python train.py --n_layer=12 --d_model=256 --n_experts=32 --experts_per_token=2 --d_expert=160 --d_shared_expert=0 --activation="swiglu" --moe_layers=[0, 2, 4, 6, 8, 10] --router_score="sigmoid" --normalize_top_k=true --routed_scale=1.0 --balance_loss=0.0021 --balance_bias=true --init_std_router=0.0144 --lr_router=0.00201 --n_head=4 --n_kv_head=4 --head_dim=64 --vocab_size=16384 --norm="rmsnorm" --norm_place="pre" --norm_eps=1e-05 --positions="rope" --rope_base=10000.0 --rope_fraction=0.25 --qk_norm=false --attn_scale=0.125 --tie_embeddings=false --parallel_block=false --init="normal" --init_std_qkv=0.0416 --init_std_o=0.00849 --init_std_up=0.0416 --init_std_down=0.006 --optimizer="muon" --lr=0.00788 --lr_mult_o=1.18 --beta1=0.9 --lr_head=0.00429 --grad_clip=2.0 --warmup_steps=200 --schedule="wsd" --decay_fraction=0.661 --decay_shape="sqrt" --final_lr_fraction=0.1 --batch_tokens=[16384, 32768, 65536] --seq_len=512 --doc_mask=true --train_tokens=273100000 --steps=7873 --dataset="wikipedia_en"
Below are experts of layer 6 (counted from 0) of a mixture-of-experts language model. Rows are named router (the router's row for the expert), gate (a neuron's input weights, with its number), up (a neuron's input weights, with its number) and show model dimensions 0-255. Each number is 128 + 24 x the weight over its row's rms, rounded and kept within 0 to 255. Numbers have three digits each.
Before each expert's rows: a language model's description of what the expert responds to; "gets" lists some tokens that make up at least twice as much of what it gets as of all text. This comes from a sample of Wikipedia text that the model never trained on. Tokens count by the router's weight.

# expert 5
The pipe separating cells mid-row in Markdown tables of sports results, filmographies and statistics, plus semicolons and dash-semicolons in lists.
gets: " |", ";", " –;", " —;", "ab", "rie"
router:148113121163107156187126103115126116146120152104082105145135162163120098139113116127140114130167127162109116155094110133065108145117173166143121128139119086154136102135138114141118112150135150141145132132110104094121141146133123176073136138096098111127123132138156105158138094150136120144164117114130139149136094112114141117103124170109106074189103101140148143124098123138131139113113119158144141184133147120116150163175171130146160111135100145154130138161098156142130121150144146094171171191160168121145133185118146179148150128140094139127179111139110115115116098166130130118108115189130131135167133112107157115097133130134124068099116149120117083135125120102127174104148123139105126106133113150150132183156126147113106114119122148132115135113158167102105167131122147
gate0:132080109142131127101143124139164084084107097136081151147131148139107110128091158126130116122170120075119093097114096144105128150146079135097141120118107110087177155153124105117095109163130149138170101090108158169135119165112168143148142167135090152158110134135171193139098151131136123118122133111112112110145115145130114149174126146132177113141128163095154154085160091127136144149123130129161110167124166128065152128156140061092149125162127106142105073135140150147097089133136145152146110153131100100134130131147099129114163115087129099094115141144100142130126147090159110137133131119122136116129090129106123157139127146126098151148150121143102140129064118141107144177142114120141170130133139136102103133133135136132121152102111127112156132152161104144112102165139113
up0:099125117156123136133144119122131162147115155143149146133138117114092140113069150103171089149143133151094130165162130178189115137104173142173129086104088142123133129126117154142142092103126143111075169081153185116141145158114117164144140155068139101177142131111096106141151086145143164085138072138115135154131138128142127119058147137101141113129111104124127125128100127099116130143130123128089128120115107164156102126123125145119084135120157164093128188086146136117139134145124148094148131127123143122121114134123103089128104164100126112168140125107083159148126109160146141151105147117134118140078145134155111129122143148133146136072142106135115125157110106096157110113106154137102163124114139124110100114117089081140119106142116152176149139114117176120140120122133108

# expert 0
Suffix pieces ending a word, such as plural s, -ations, -ers, -ance, plus up in "made up of".
gets: "s", "er", "e", " up", "g", "ers"
router:155140161171115184125124104123162118132112147099079110106119115163118156162117071112130145097142142170142076132135160161111111101117155147148175147134130132115110120124146086132104105117120154143131118133157131156179136138102130147145152101092081123131120118117152130139132115152127138127141107141128135166101117153119136080133173172137143146138134096155174156142060147150107151122135077127087130151135115123147150117156170160143129097143088140151140134145091113120127124152105133129123128148149155168144143127096173166147132129133119119098147099115086120090086131080133132149093129170131101121149073139124126114080144153124107144104115140137140117115162153111124141131155139104115102143153077118166080116144149142140124121048125130139115127114170099125096143117118103
gate0:153123151138139140125146163108102146154125123145157126105109123140116132136139110143166129166119167144137102152169100171113129132074131124113130123157131145118137171135136079069107128128170149151166108101100140171146094122124141122157124125154096099126118101121103150132132107144091105128117102127131073165089117151128174107124194089146179141114110048104098117140121147095139152129149100165063129128109101139124107146154173104116150125113114123164129107110103120110125134159122078104148137142106117136109142139138104155170130133159108125111059135142149133172137060127088129122115142128134125153144083096130135129077159114138147145140131131128132112131131117163121133124181143106126135116150134090155127114122137156100085147112158145132112122114097100137088131139119139
up0:110105114114141122111091110135104091155095117138097106104156135153128120097140145061108110145153124128145107121120161142148173089154096124173157101096115119111124119124119148087166133109159126079120150127169115158102154109090131144129148141136151129179149167123106083117116133161141174093143088131116136162181121118156120136140090131165129100109149152139132150147157117164139152130149111113136131146097159139172116111120084203107111096159099115136125148169156096195133070108160142118103140116143147177119135123121109111161167179156133082121140132154167115142153129144118091133165105120158127120136160146153174135093130125119114113130114105127103145155170114116136122123142115087113101153116105128123139136127134131168132139129119117154128126145157125125136143115094150

# expert 7
Closing parentheses, quotes, brackets and table pipes after numbers, plus ordinal endings th/nd, e.g. 6th, 29th, (1988), 0.38%.
gets: ")", "\"", "%", "th", " |\n", "}"
router:176098129134097167145115127146135108115101124117121121171174120136107130166111104104153149121177116129150130115085137144152123129121128123096145139167148108126102141100156187130145088123119140130130126129131100120174122158110136115104164107105124122141166126106167108134106143141085110170126137137121125166114065144111072110155133134118124132163150070098122165133142119118157115138110111147103136114163183116129156117166141107169126088095125142163134163176126127165102085124123158168157166154145146140141129107088122139165143127144110169118130143138101111144139106100141120133121147142122154098150113107201117104129157090104088107103141112116185115129113158079157176116145132094149134150142149156165111135135114161121142123151125122128096129120141149173113105146114149
gate0:126138099110107124140157116154115121107132145124127135121155140139093145126142131162184098131160115130122120143155150178128119114116118158130149117187089119107143138116136106140138147150121130109133126131175081167138147171124090149131108157127123104142122116110143111182113129124112109169110110117170153108157117131144117113116134146133182130141145163132125127098113075126100119099102082102139137105116133114116146123117090099124125135119130135097137100166129127165125078088144164153136118154095119130145093071117127104138151120129084112137117158105140134157127084169135079140104150122141154166184165119153124104119134166083162108119136132126104096081124083106106136119166179098121106112141096121098114187145089085119120086133138084137109109131112151130081149170143111
up0:149122103165101140145133128121121145154131072158159135134130131130152116082113107143126126114109133111101111113104139128134119124092119133148135165117136095125173107169090133166128089140108148106135098116132104148068117130150087143106154153120142115154145099110081115127142155107094111121115128154138107142159147138144147112172111156151125153125106132137131076132130106128115114137099153132126112133100141151151105179113160122155147110146149153089130193109156129095104143164116051122093135102139117166163136162121124111134135132172171169124142160161165166123157169151142169156086102076121134122169097130134094138106110110153109124146109152142091110163131118107124127137144140165142128083114087148090109147097073139136108084105122107133131141135127157120151107156099139